From a checkpoint of a small mixture-of-experts model trained on Wikipedia.
Size: vocabulary 4096, 18M parameters.
Experts: 128 experts in each of 5 layers, 96 squared leaky ReLU neurons an expert, a softmax router.
Below are experts of layer 4 (counted from 0) of a mixture-of-experts language model. Rows are named router (the router's row for the expert), up (a neuron's input weights, with its number), down (a neuron's output weights, with its number) and show model dimensions 0-127. Each number is 500 + 25 x the weight over its row's rms, rounded and kept within 0 to 999. Numbers have three digits each.
Before each expert's rows: a language model's description of what the expert responds to. This comes from a sample of Wikipedia text that the model never trained on.

# expert 4
It responds to: Words opening a new clause after a comma or period, such as though, while, where, who, that, but, plus opening quotation marks.
router:460498514506489491481496541499492525488498471535479480523509478544499465496473507498500474477528546519518496512488526511549486530520447500513529532477449512520472493507528522466502529484479492484510506521467494441484528537436474495503467527543477465483479529484550484523530511476487535513484488483510456510477530505476521496496451532491446500490497473478516493494489551492518519523482
up0:507520481564503492482505526553490518539511508526473509495470515476497481531492510521470484497501491539506500458461495528490501495543494482554490502441513466478498552509505535483471551458504511487444501501517489482521494524493479475524513511498526483539492470493475515501479508477477467437445504489443524487502499530519530531503497500524504486540471522502490519532509521472490457515491
down0:469457487490484537508473507500524493479492474494485519505505506516504533490501488509495519471513475480449513469503474528486536453458507528446544513496508502474475470538557501518500501529479465511491476463476533519490528502466513516515467483475509484497495479492482510482528493505493491475512503484532531461522493496458467522482514512437516549448453497515556516529509529471480534531473
up1:467480535507462520460495509509456507500462542500506501474490507490477476525497511484514469478500500506517508471518447511503543516471450442508512483520479457513506501456515504508519501527474516506516471500457495489464501528496487501511514516553480507469452432526483502542489496489498537547468487540484492497471504452475486491518460481522498520496494494493495475551532530541503534495483
down1:473541511501486481534534480519541500514511479496527478523488475519516510483497547528520483528539572523547535532484506506562505586506462477503464518544469497469495520476490491484529512473464526500482485477509493474484505508466501507484518538482487503500516504519546496471533503517503484508517496493489447503505486515479511461507483512496487485544495489498533461458485457487487500480496
up2:485509449519517494479535493511495509492463477489469513486518500494465496546503523509514508498503539494530520445525450510480485545519479509508532459490485501406463519527471516490517499487511494539492539513505456510501484488497503486515468461482544534518510489523484490507483528453511477523491497543509506485502494519506498520461496556488535486507545544498508516501452498474495500463539
down2:520482535544522507485493527526525520506520477540511453515563494486480517500505531465473498519508502503499524534470467492530540515518527517466508476441511453499528523472499506543533483491465552509476484498467500517509501485519519479483492521507493521506454514533542479540515497495541484476527517496504479500507531526508496429542507517497557523493515471494485475497519520489535474512475
up3:520534530477484453523455483532496521513507482504544497468524502498490517484472507504512510495480494495502512523534471478483497510469478498520512479509513546502506504488519500499488473469450459501495537475527486488465481513498484528470458515495506513502537460494473477509479556488521490499576477554486521523470522456515525502505485490464509488499564510534551507446453513516497467514509
down3:535491529529492484500510499499453451517529497507505518516504515451495497572520485484492504543492503527526475480475491470500504503547529526527498500530472520495502538525495514526559524505470487491475467532511507518491458538483508488461545480579510492518504467512466483479484462501463501522536496496470494507557523502505488501484468530473508497509469507508466506466539481483498485469496
up4:503480481469485468497519476486505498531487471487466488476488476478472569477457452528508493518470502492524482468464518510530504474458528486501553477499510532484498509461490481471506490510507458501472494518453503510479523509505561454539554508500511458497547476521495491509497523560510513475465495478527499492471496495513543537515501455519498481525494476475479499475516491487484468528505
down4:505498476523530493499458520479489500494492504512502515452496557485514492530585512514505528526487505506472526483468494518459490473512497524505531525488535494545516541482555471522464503521490521510516525454524490516500510475545488490506496513526460506525459471518489473477530519505494528511529513453484517501456516462497479461474501510475523544474478524514483520519513536460460518488503
up5:457490511502482520507536513496497498435504499507512483462504485505512508488495494522474518528467540484496503535453451473524511482501507473529485465491527482495472467516470493477501500450522506489466483459441490479514472551512512513482498500523509519544484525467508454501470543516489486551429511458496480523463490464524516508506516476512523511528504528480525494489471466545485495508483
down5:478497496443525499497508485515507501496487482493455471504500512487478509524455522515519468450490504525470501515469506509491534485540500478450515507451465514474523507496547508502453522483516502476494444467508468501523523520493487476524552522481498507500493489522538505495536506523562514490494446514544472488455536551482511524494532463499470529473506503502543460505511503508468511515516
up6:490450485475531535479519458454509505483504512525497511486477420480539552509494494506501514466520535464490492523530496480516532518494480510471521531530479508451495510526472498502503481495538502513498525500496476468489501485514575546532528487504465497446504492478493491559487510509479492463494473489532533503501482478485504528484519509484541511516553509520493520482506472519538487501474
down6:546524474514516513512527535484494503498509524544471479508492487533519536475470520493480457562477520516482486535458461491519469527527508484505515488503490506469520530462502486531534513490494521468490508506483483484491530512482452492525498531480488517495533493428460494501509521495537511542521494554483498503521506485550546516478494442529506501486504511495517443505503481552481516498488
up7:474504492510458558483495523468477485530498480504531512515513536498520512537454483471479504485523452483443534487538479469448519492531525510517499484498487487536486496477513450490496508517526502479530482530519533498473508470491481484520507469517464493468482497523526509551475524491495516474564503487502498520473519512456539475457503531458493528475546526510527482526511509522503476483487
down7:483505578471528532505458511480469476543480496534472487502480496524506531526532503509503482485504495518535469518481515495494480528466480481502535485561491528490478465499524537474486546504531501481512525544462506487538508469489493529521467513491519483502530536459487491459510475513510492497512497523499505496530484481525470457484465482509467494514557484476507538514478460485511544518534

# expert 43
It responds to: Pieces after pronouns or "that" in narrative prose, notably "div-orce", "el-iminated", "del-iveries", 's, de, "could", "rather".
router:497505519521517495496498529499474489514484549504469474483490484508481509465474498467478495498508498510552507549446519523545502506510478471533491554484440511488532498470521529541480531487486479501504504524499524491464518510489538552490480524510532480487511509514538506468495505486483523526459511489501477476483507538491462469483473555542423507494499443509522492500530475509501522485512
up4:484481460450468475484552452503496498518549492501471500469509477516481527484532513529498507481455463515513509487503512451515505487471477555503512517522508504472469506497474493479512526535498463476490490524482516513533472535495506538484485519478490519513512466525512512514487533505491544506472510505512471482499508484456471519521530543492496495460448471464533451487487533474534500460454
down4:541498466499519505462533494524528485500477472526507519490526494546466482504520514522494526518521498486511571482522478464530467507536513497516499515473522532506481525483484465460467487522469534543500524527536507497472528516481558492535464506477515466521514481452501528516505526517506507533491518488507553506478501523535477478477531529544480509499468434474486501503485468508484511517492
up5:553525511423481551480512493503507561532510528511541503491461499511505493499539530508539439519515517502474527513482472490510531499480513460504495500454479526514522510501504517528514531506544536544523527516530502476524502500556527502483463515476453512513500485507474468494510489474477475492493467534509539525509504511524484490477479490471560487525510513495495499512463504512499510474520
down5:471473480516521511504469491500525541506487509496506479534503484514521494525459499452459462537489524473534522514498474482541504488466500483530485499507499528488499504528522490510504511519498511512513537504502508510503487464495537502515480530494514505562459525468460529511462504498498451479506451497510503525530481430512523476485536464521512462474535551573496459463512496472489502496507
up6:493459515510489519509511508513538480510511513509472531560481529503532521489473504512520493473548480501494495502520514486505519503518538503533504497506516470530523477477505558448487452497486516470516489443524502517476561541514462490514479480499518460524475472518498519467476517476448457480510537522516512525507542504549491494518521527537532501516509471529467518518515525476478507540491
down6:505484479521514504504463520530467512496535452492511450493502503495507485460465533476534484486497493504535481502495503477470530493503481517465466528504543502485458474514541495476535474525481512494527498504485508535459513491479498503499540497495523499521544501471457512488516532544524455470472534538536457484481487514499522516504509455493539480487513513429495507461504518483556498495543
up7:489500525470511485496526530483521539443550532496536536501503525520465455485487524519492499519484466496465508564471507503472500490539517472484472491513530516537454513484545512530507515448520507560503485511518503508501493513478523477481453494519482525527469484519494461531506458570501510494502517512481503515510508515473510500533546474505508490518484490533525463492529523503473472507499
down7:466477523484539525429507520483457504472484513491516528512519503529504457506464531515498487475482540473434532485533496547467496486505459430498496487526477487502486468480544504485494529486504493546503479482491466490509523502514506503510537499491530506507457451500500460504486450538511505498525451493520508463528494508467513479556475518511513514487494520523502522501513497512517494495478
up8:509537511529528483496509503478504522505505482513474531504512520493545532536468508482474467517510479492473478460472502510475521515537522488504475504507479505460515477466512543511528458526498517529494532480536478472474461501500522511506528510522516476465478448510482525552480517474468522527448531496522507506488489508517533468548479487473519482446538500550457557514519508492480515481522
down8:496479486479481501508516513505499489546540551516506471477505519566464540479478532493514491488498512509537513512498485540488470533440461488474504505535459510504516504499469516475514501491509516497511487483473517533497492461487559467494549517410521526495514485501549475523486489486452508489492458510493475515480511511478475496513486493553493489498498466505525471499495470472521500461504
up9:496535474460492518486556507494522467521486510459483489512476481529512505502540560505527530442519494502483496532484511491512474541496479493526529522498468501533482476470493484491495532506504510522494496476492459515492484499469456506499459508518511547554526510472463468517546448516462481492486485479511508538504526501481483528539468515487511490526497464446515473514495523468505452529491
down9:475535529500484491475506504534523500504479485491521496519530490517525496510453446501500546528498533507519510523530518477484510447529469527516501457506515472522515471516478495464495452492497490500521478508497465462487486487509494488490540482471495463502479504500507514553525505544505549543500491499494487492468520515495515541546574490478525517538507517464462459493492547506502482485447
up10:483497497456449546509489500475526515461489512514525493512454484518525512493495516495487498484497452537484537501471491467490505500465515510477494534475490505470500463510491501517482513510521477518486489496467474518534476504546482490498481475523481523447474544473514497496534479538510474459515473493517545515513473479486484519546503479492515549552495527439487489429507497472484542486473
down10:512497479505483508505490488524495489461512514501507503491492503443460496492498446519455498446476528487509473486521469499476488515519497515535526483442538496539508481497508513526508501544515505536514481507483486513497473509525456514455520469488558537492481459548542476527500514503509515555537502539512531509498482466481502540532519463494567510472491492502480505470517527511525484485525
up11:535443485462533484495462506477537472474504480467467498500519530439474485521480502531502481500551499479487438471517492515502558464530511478524463472512504524503533505475504533519474481490463514525506523534500495496492484514504486453483490499519495467480511452489524507518466482491555523478498531533514489515497460492489459492520490518479464497447490489487520470519498466506483522517525
down11:500526510487491478495469491456460493509515493492477520457506517477497511494479475505515475491448521528523455490534564493493495525477515493532484526536467484495489514490492515519458517494470489492549467503475500511514458500514544484458522523498555495517501506492506490541493501536471460484507508539456518558554465492477516507509506474485537440512532477522492516483492494523514500554501

# expert 7
It responds to: Short filler and formula tokens in stub articles on villages, species and people, such as "also spelled", "is a", Cyrillic letters, coordinate and unit marks.
router:504445489505544495489525505467529495530531488511465535521536470519522532507489527509488542469456543464479500447485496509497529495499524527478524486497503504455462524528492477495493462510444500532471508478502506519463531498516512496534522524542510505457497519483502497529459496495510476468481522472508511519520459475486557530480506508532524463500528515505525511487532496499548514532463
up1:497545514515515483502542510498538488486516500535480499476524469525499494513504461507490536505504512479496469498455539535487481543511532478524467516502501510515485495481519481531487487506508492469491482486501496521550519504441500517495440488532513515502571492533448464482517513489474504499495485517537472543535491499524476490459472518509516475545483488477515537507530514490493552545557
down1:541524486483497497496521472506457481525499516480506460492507516467485517431512466473535503459550532501494490493494515530475515518481483501512520445514510461497464482474485523506533544533473479453482496501479484510518484524476532510471492466517482543532464535523515477475514494472535510505528498529484535496501460505534430526536496529493514464524510474488487532536488496506511484481495
up2:475477520504519497482504524484464506522502550496506519478518516543531513504512468484473531518532508501506503543502524475459482517468489483456500461540564514458548485494527476476483546497479535505499517497440509537550539444532475480514498458482541485491504524480487493499464492500503508532476501501468449472492494532487468497515530524496505486511512506460531488497507473521476478496490
down2:561510521500493527525483421487514495456464484460499500483491468524505499490479510533503484507489503540520489472505486534472499472498522450489516502510470461460521498502518473496476511476479516491565483512469508516502470491520491515536493494531480481523511514482505470497478553466514498510474457476551504489452509482555506529517484510500491492518511501465545501514537531513508495562505
up3:496489512510461455489463482533480517533522538505453537510510482504501540523501488447527497473462509496520489497456509454493511498456447545506507512522529481505525491508516513506472516488524516517463497530435561496523530486535460457510479455456499502465514477510520512551512490526490495476466529495513512496513497500509465521492519520492525512471492510507512510515511488535505478448491
down3:521517529522491522525510477481484485487504480513525507514519477465492486506551486548496476508485486492473524575486513515462464468488529481500535461498482532511492500491506484535544526500479514478471453542510510475527454462545519460455509482498464519485500511525499478499470537502508497488511511505473507499535515456504473504475508518501502481534528508472471560478462534489497500533552
up4:506493509469493506521516482506495525475509502532504503443508531517508468531508514536510507490472537546520507497487499531478500486507497515482495561518513482472513500473469471471516493536490483456473541536513571476551456490464449431521509449490539502499523520501491523483494536469516475548516533493547512475494503496483504518538534500507538494510484521511506508514513514525513514522503
down4:512527505515500497507499553478478500520511495500496511494487481482511542437533491492505519484494525480466511525551477471494496532537454481530488518547455470497500509534474519494512446513498492497481535517516485578488515459520521499482470493474509517478449498529526498531484513511477530510522489470484510509486481522466503461501479469554489561503474492500512544504474503475518534470484
up5:477493524477515475516527513516505500488489522505484494502498480491536488499482516482537507546491505506538485523540501487464484532468479451486487486511467531460481481540482458515503496484540545462503521457539483505555496497445529471532479535523499496468550526536464464494518481475528515496546472481457464527467493531500518491506515497508526492518537527474514513526467486518518473477503
down5:530467519524508493506489519467478503503480534514545498469509550505465508492510480489486521481514512478500537509488487529482514482476499462484545510539480472542444483437500535498512500515512480548528518514565516502483499481524488517507508472492510481511507436488519538482503519510446494531503511458511535512457520509517450525475489474518525444505497503464477497505516513499511527454492
up6:499459524518508506510460478491451484483503483451462524475464501530454457471480541475499482479478482543489506477466516497530497469495516521513497518503468478489486526527500517518497506499501482530483521536480525527546476498454514498469503520507512519578549524516506482466493475520501498462488508470474482491541478484537486523475512530507473530515461489495544507505520527509464484460475
down6:506530506506528518462521501494481501464491505549511515471493508514471520515462514521491536548493462524463475467504486489493494497475493479518528509512465453524530498502480439525496479453491492474496451514532508518476492519506486506534507510496505472522515530482539566530536508474471475493511475462509444493509483511492511501505544490545530535497465503507514495503521527508577473522499
up7:522532521475547494496540495506542482484497531504490519484484487526488468478476493496506519489462482466533490480518473512467479470466507464515510503522461520502530525550500478505542509514516510506508519519501503509485465487551499492514464470517480510470506521491458524473526515480524532504522459527547455535527492516485466435509454511448530456518532521490536505492487491470524526527512
down7:538462489459486475511464484525466484502523481478499486496476536494499550519485491498490489453458505488516515470505478514498492521509505516522511478483533466550542512507492524485450456466503464499519513506518510484509509486463534492529500501465487467515480498535531517503515482433507510532489502480469507519484498529507506513509500528509536544490454483597511506522470485527531505464493
up8:468502511524522500539483537491518493545485501496512446500536507525480487476502519488507527466535506504471513518565499499472516513508531501475496509519535445500503481483461498524497540490516540478486514472506479528528499511446493533553506534495497516513470525483513502493547510481478458482498544475484510517515516496500495540509558488470481515537467548490514459505528506445467486520512
down8:510514510500508459516542560467509518467524479512508462501487497471483487523535507525512486532519459500522531501502491502454484490499555515509484478525513510507460508513518432476511502511508469514471499518529483480455534503492501523501494483500519537520521505501478547493542488503542451518505523508457497515529527548483517546505516531495493442457485485526501518478495470523493447466509

# expert 45
It responds to: Line breaks and pipes after section headings or table headers, plus heading words like Career, History, Personal life, Bibliography.
router:505549525490484514510500501512513523498510464509504509472496497478479486473504522511485513526494509526486513557524478509478471478485549496467543497509534494528499484481471468523552513490491472521490530516475462453495472465480495495456477537514537527496473545488518494485524526545524480484516528519519526479502491498523476470529511456488479506517564484493491532510510466560543472517552
up2:512512520446502510543492487498521501530481499496440478514532521517517516471498499483550510526526508529509499495528521488512514493512454480472516496509476462458488514502471504491514492519476481476537480476551498505502553469523534510549502507486429522485524498493501517522461558520512490487459505545502478528486486465470502498473540465480488487510487509522524474489542540508505554483484
down2:513499476494485504488493503454534518574484482483472495510512538500463514539508466490504507518501514570533507503504470530475514501498479532508530477517500515510521487459478466501458496555503496436526471511500504470464500504520511502516498502517495501484542551488493532515460501474512504550494483424472524518481475536484495536501512514486475519470447504469491491497529511521511503490520
up3:519524522492489531533507476498524483481517534545460464517474508500513499531528505516520493489490533448465542507465487481455485527519506449509499539477546534496522476534459484478518500509513503466512466473506491477520510483478462531542524465521479474504533478498473501495521516514488467527518480484473465525455535518493463537461533503475483536474532491523526520470482493523476525488512
down3:473504523491526523487470493484483558519496531480491493523513501502499579465488467478490587498516493516526508492492445512494451487484492509492508508497476488520499489474545481463501489484549490497532483457528559548503500513531513494488479484523509558484548474498525530502464518483481490510505478500463487498523486507486510504533527493480493546488485504466496475528489524536492516497525
up4:507467513495462505477488490534489482499545517493478500556453500494495544529506529494508484508469483549468518519536488508465471441529517498491493526463537446456472491510487497498466480527522506485494484482468517501506540512520441459477459512509513513544513512481494532499513510476511507477470475456541505507502485535524448511506455485494503462493477485482479498534505516460498479486499
down4:593536480523508494484486483460470489482490464539497524511507502497529456526480525527492519500520477439493503496514499527494491540499482523501477538504470488489484495529503476474491524507473486481491448497475489491494533487504507462506499472494494477481483496421489524483468492443513471504494481519489483532536472517516488486491506489474492481492560488521506507503503514453534515565518
up5:533507477482491542485481525536535519505499531464499520527515524509482486511551536524471513462509475546513503538464478486467490484511485456537489517536514476501474509485524512500508506522544507475519542497503524522503548460518488532557508520472487480522501545440454479486496509521489494470474484479482479520506528484528487533476502461534524503501467515511464498460539512495487505537493
down5:505476479516515511512473524492508513500534513502473509484484521518528482468509527520516490472496507502476507527473499497481457518560527530459492484504451502468475492512490538537536505525504486471464456481490498460548521461500488509509510505525480468510457510471496514477529502479475492558495534489458527476515464484498563535535486484523480474572486496539460505478490519508492494486463
up6:474475479538542520469527536531514481452490454492480522504504513454582529511501498484537505446490445458509489517503535506494468521499488509533499524508508494506544522504547522507498507504530482535535446531514513500482493488499482504545536464539531494522540523525499497490510509495463491507521535498477485508482512511559508489509522467514491524483519500492521475499472464515512484491509
down6:492471479543496502475500502479550496480465525529569495488436495492512493531501525483494488492498545502474523462492504508481495509537499489525516455523509500508521467476448549493527518523497539475501476495462467497479481517487498494508493497515565481473487508528540526493498493515464507475496493486458511551525554481493522527498535517470542521483518529505517491496493546511496507488446
up7:500472504494536515532441503480513493528491474523518559497498491531513520495448514526486512518481520507488509495507530522492473522510497471477536459498519503522532529551497479487476533515465513480538517460495510450525497520519474535477492550461477469493497516460467511533484516511510472488489486517528485519489528495482529490520491455505571523490475517504497557524475483538477489540500
down7:476531498501509466510511494506487435493535523490495482453501499435515514509515555540494488529488499473509479522503477522516488517484505508518483507522502498527488515479470495510482527467538490462527519536520505514506504487499510507510496500499539483534511485475470469497510477522532483435521481548517500519524466512510530456490480546524538452524533477548492447499492459485453527476521
up8:542472524485502541481475463501459513482476491522494535516442498546495514514500524518500518424502493521516518477482525487528481490527478466526491536463454485483449525502515470523490511479489501479485496503493555493486441464498476491505510480480518520515505509502526499494505500505444448500480487489443502499517525513509530481509523504516536536476474493520458504493463522516481507458536
down8:520475523497526455496517482501458524481497524520495494487480564502516484534542495479536508538524538528508519471489535528489535525500472449500480511545494496521475486524484548530488501484525483515432503540519544486486509532505517532496501477485463467487486482490514468518512496471493472496494518479553491509511448512462511536498491515508511481491512432505495509489552465500500477505497
up9:522517473495511504453482459509508505451453456474467502484517518527543485517524471500492522493475497520521496479509493532482486478554507501460498509482525502519466469535476511424482479461541518481494486448506509479552500485491504453542494487487517524481538513517525488517528466525495512471511549471535499496472480518521540491484520517547503519484504496505518511514526489462503472521512
down9:505484473520480438454486500485515540512512493555511459500527469457492496497485488507497469522542470487526525498487529532483490494509476503480506491524526523472495489499516522513493561549460477501514492480533516482499529499499511502476523508474498455477551527479490504496475500515467479457488559525493492469527503469505514525443474499532501525464495447541522462526513483503499505508463

# expert 2
It responds to: The word "the" or "The" in running prose, mostly after prepositions like of, in, to, for, e.g. "from the Atlantic".
router:452502553480528520504470500518506462543521480478520513493507481488539540512472509521527506492501502548510503518463473469500469531521489498483493451466472503496487496457555494498464499548495485494489525485488500516476540480515515490498432492483460455533496501543494512456475517470495475501516530491482487451482442487522515480524514489504477478555533484520497511500490486490501478502538
up1:512565515466556509520490516486507512527519476455539522501502505505471483512482548478515510504492510517482503498520510504496514445501572488492474534524491477546475529547476501476518525470534511527484529494514469472472490463521512507502499487535504506514467520529455536494490507504544479456523521530501469512476506490549482474515473479488493493521516513497496507529449494564515500489513
down1:463512540533492512554481543499516458487520516487496525536482504563473512491480479486511465478488512534499498492473506519504473531484495488507510481479495544485453518477486507490489504480508504483442454496483505526477544465546472504506489475512515463465526522521494528527518481518445510514543500509484487449513486509473449481505539503548489469511490502527509474477544502526504490538517
up2:515512479529479462533508528502472505488530474509490431504469493465478498466485540493458456473508490495520462515522495508505470504510527525479478521515491490484466508489509484484479517484491540453467501464500467423503503495501494448490495505493530497544547453500527479521502523463469467501523511464489525493521508492476501524537463518510515487501495468498500485529528486538514482564517
down2:534518532472557497474465492513486527472501484499528520471524521522486473472432501494475501498501479496502464543543515484507520490511498467483475540467487511502497529529488518479509513498486494493528474515527515561502544526537512502504497490496469528534473464507494480484449522532483475446539525531487473508516469530472501494501494500487473468482477490429476484533519493515467469493504
up3:498487492485520451504462515509533482464523459495474478458458481494480499505513513500526509518496474500512475519517471516454520521475486507490545472509449530460497508557454488489504508477496480508503533500507451510534475519465468537513485491471477524499477545493480441483533473522564469488509484489500537487517493520529519526492493506494503543484525530500534466482487473474517473492535
down3:483521494534514501475478503481523502480540461483500506497479506505464473469383479491488535499458500524511554503535477486488496496478494523568500502540514463532502510497486459522533508493457529487515486490547504530506492519478504481499479498497510530515515527498498497474501487497490498498492480509561490478478454508491482478472495506510531517502488522503531478468550531517515498541529
up4:530475534467511491520480484481509516495519477514452508522471513498506495505515548506502509478515534540479464479486517545509537478526532486543474494455462501528482524526462493510493508504516481542463534505517505475507487499486541492520505492554526524492451525509466485511513422528460471453463499457494475480495473505525470472465509465525515479491474520472509480476477498507506476485505
down4:460472533529462485498524496498500542495519526510495499481545512503472493525475473533471477482505512479479490514514489525537503518511510474483503494536563517509538529494519504495502505514464504471508525479448492495465467483480497469515512526491446511515485513495493467500453496495492531470533501510466477482582533429511481500475453498506482484545484489461519498519484468511489485473534
up5:503500453521500483478509532495512508518487508498441530519525499487535501529479446465499470467484522472524509449492492544496523483532483514516532477496489490487490526466488482473529447492510492540508520468451496540457496555509484494524511546486455472488506494491484477498488538465502518488469462446487500475505492488517561503534514521508485500489512513519477459527519481477487535509471
down5:489472506446475465435505522502484544503491478494527525501475515495473474526445495502489486489489533516519493502489475543503522472492501457526493513499559531514500498479515532486506525527519498483533506524532501531524492492469468527480525460491514530493507496533499469495481453514482500518466501489558466470494508510531421533504498496486507535466455509522491468508501518517499513482549
up6:514471512508548460527513544447471488465514503535469505514539503473512506494470494496524549526460464489531462505484482452492485481545508478499552478505485520473503511542478491479511484511507478508485525460485471509501490506490514521517533472463540486564469502484518473527529486520532487506484512474543467479473482480527538493497530513473495503522536536491546511489530484499499499519481
down6:476494517496443466503437500504508482523520515512483495464484520517502464440443502467495503507471490529526487521470463518506473504512534534525509519520531487489495520488536491506496518514494492480558497509535529529483473464527506479492472526509488527484541515526475444451488516517527488470518501505525495469516511506485437485459528524539508535492469496508438495499495481506502511525496
up7:517436498553453493461512558545528508509550462487476444507493471551505493479514531489502497458495502524515523521482496533496493496487493490498492502504525480507471559503485507540489572498473521541479529517486558489537506499462492495517466502514515493479488515497487483519554502471491522509501499467515497488513463509517515519482506481526505527521528484507526477522490501477504539493470
down7:495556497500536491527501533538502496473475472483495479530488475459533494523420502500505529465477467470492504508549469497514481518459509491500505514556483473550512471527503517493505494472497490484537482478505531494524485497496478521482516506511526459464495535474494448505459506466491495545452482500461466482468482494508501496502510529473480552500501505478499514520491515455533466500513
up8:499505491539437489448536529526490497508491553524543508467497518497475480483508527473514480479489510508491503521538493503498487532524517548536519513513533554448523468541491513490525475521489465483517488523493514535507508523489496509512510509495479475538453529510482483500509479494462509499485483512471507486543497522532524537523536472499514506535500460439460469450526501489508476477516
down8:507519489475517534492498478498518464515505481466518501513525500483514551510522496505497481484524481512485536478508463488543520493528489480535468538536484497510486511525483470515489514486515496512488560495506520484500482463460537536499463506558494489534512497528510438496528502448463466556467484504492466498486508507486493505533467434502534501499511484513572522515545524493494489480487

# expert 48
It responds to: Coordinate and route numbers, decimal pieces like .5, and byte pieces of Thai, Chinese, and accented characters.
router:501493500505479469515472495448463550493539504462531523516479499538531466486471502478508534479515484446492517450528473522466492489488534509492513492525472488525479493539483522520484485485506500533503543513496521563462513500518512499498531519504537515473518496466506513525499505466476476491517485510527526502475482507458521507542524496518484465490566481510489479516535438516542478480475
up1:526515495556501487520499475483530440478477512484495491505506489497545506494481489500481481509485542523492478474469505496530444521531470464464540489558472494511469526523526543470513443485485481487526464455482511465517507482521482518505498492493505528477523525512457493478534516529469469485526527481518495541524499506512497530519470480512534506499484466524471475512526493466538524479542
down1:489488492462527543487484505490540492506466518494461506470545479553488476532446492480529493497474528491529528492554492479438527479512511461477513482460520505494501492522525502529473424440473487521517502513498480456528474498488489497480490522506490497517506464491512487494486524529500497505484475488513516484489487501516477518488457489496431482524461505530486485464516502488517465518536
up2:523519506500536437489528468511486514489473464499501564505539508506524494480500511537490508527468513472506455520483541505516476526514510542453482474525545491469527496503510468507497456495530529488527511464482491487490488493520520484499461543529511490534467479523497484465552463471507483516500480517468544483551529499464509487458495478497493486483515498510511465482479455486507530480469
down2:576463512501493527479510519463540500530538506502536490523493478496479526486520470563506499530497506523544493504463545508497535508505513526493493511489494517472458528477487510549517514462514500500481482530462504469534501495523554491505492470469510488500503538491555509515519485525546496498515510501463523515516509505511493481517529504486507506514443542480479543463458534504469521510530
up3:544501514506495482471480519506453462513506472540519541504463534483493488490505493497538458466488529471515474518503527482499482507505475547487503472497511536455474523483470550501536467551462508520517542511432502512485455486521476497491483464455481473495502513504477484507473533509476518495486519485467480532487494475517511477537465483528514481483500511522481458460528466512499484532493
down3:566501511437520493528494495515491515522524534518518491446526515449474447496458507472462476476494456504529474443537485475514487519495480507518544499498501511529533514505439499490507523522465462540456497489505478475520526494504498499490493506451515494477468474522532512501510483522470510505498478495502516479511493521526500526540491483526504449505539556497502528479509499495506485506518
up4:478490488465482492562510544546537461535514536518496502510471519512549534481529490469510483471495499470486504492502519506470482490501526486489529497484509481522502499535517473478498477486529517499469513517519453476464465534507529502503451507541446514519531514501457532531523545536505455465493468497467496500542493497514536486503498495503524502479505514502481511508559441499514514491528
down4:468482514521519517507487490462497513494502478487508528487479481465468462495508495492525538464465463461514454532490503463467518531493522515521463497518535523494536521500503499511419531520492459503457523467520521489535477513513499463499496462508564509526473531516496518471528523489490488495462509548511490488514519463502494507510537503509482526530472491536457492491532453528502477526509
up5:504475513513505489480535495481506467475502484509523503523483504524472514506485455568472494519473499466509495489505468534488482525492501521502455498462465502521547457493491513458525471517508519483505495481526476476513495521517549486491521497524447537525473485517426482501493482467533483482459492516513457515491457546487466479502539536478536468465533501491467469511486496478498520521483
down5:505503547511480513509482516522553492496479534507515485470472518497482520509473474496535475537477471525560475478502490532474549523544479490501550488459498461500507514478511516498452479522511460521510519434512437506525488485507482471502464489494488502431500492503527470505491526442506508499488480466519511507494504471508519487476548546481469502465509479505507522507479494524510500507500
up6:483505514476501520489530480495529456497548496530488478527467463518432512516505505474432513496483467506493513488519498476491499467485514510490497507511462478500472513467532534487474551475503480483508458548476519451513476480456527487485532524529492500495489528532507459472511477487551511495551504456482485493522541520498498502543532482525487520488498492498478539498500489495504530520552
down6:520535518475496476464500523545498499503540532501522470457497502483462511527473506467510533520502533505510470499473448470478485528473532517517482557509484485538497521491487514484499475514491496484519471502533545477528457519505473492522499508536544486529526556514512454501506463462537511540497508475461498502511501530526519468506453529546517516554488491508484477511503486518472498513479
up7:540527452564476559477480493488495489488467483490451533518476502459489528497491491438485487470514487504515506511523505510527509517481434524503498521496470512485502478497470525518464508524485496515517527486528527535523451488524464517522520505521490476529502504486533519495492539519495530480511522504479437483474537524489463502520513505524470522536502505492460474497474471480522548480493
down7:488510469515533535513470533501501441534465529488486514493496509552460438479506523474490471481447518512506510506494511489462510478469509520525520495454494505502487520476482520444504478486482459483471498461493512460527466485494522538491474480485525525563523522532478523507512514481520535520503558476494549501524470507516500474498491512524500563534496496488507508516499481510523508493492
up8:563488501514525452518481487512521509491530490529489494521508456493507481520505482472531509473497504519506459489506496487487556478539477529522478508486450510512499541525478500477475507512518509495509552515490540508492514462461433508515505563534493509548522540509470516473526515501493540470493501529476475490542517528482521557498474518451534538508479505486510514497495472493485492495483
down8:476469493525491473471505513545523538508518521521475491505512488476539496520511501503500454485501515523475481535533469528482528519497487480501512507537501511477495499469487489521489530582533479485503531505519461535554496491500480482498500533521499472518492486530498490489493539480544475497495507517499454493499507463514490499484571462514490484518480479552471471531461528558543525525489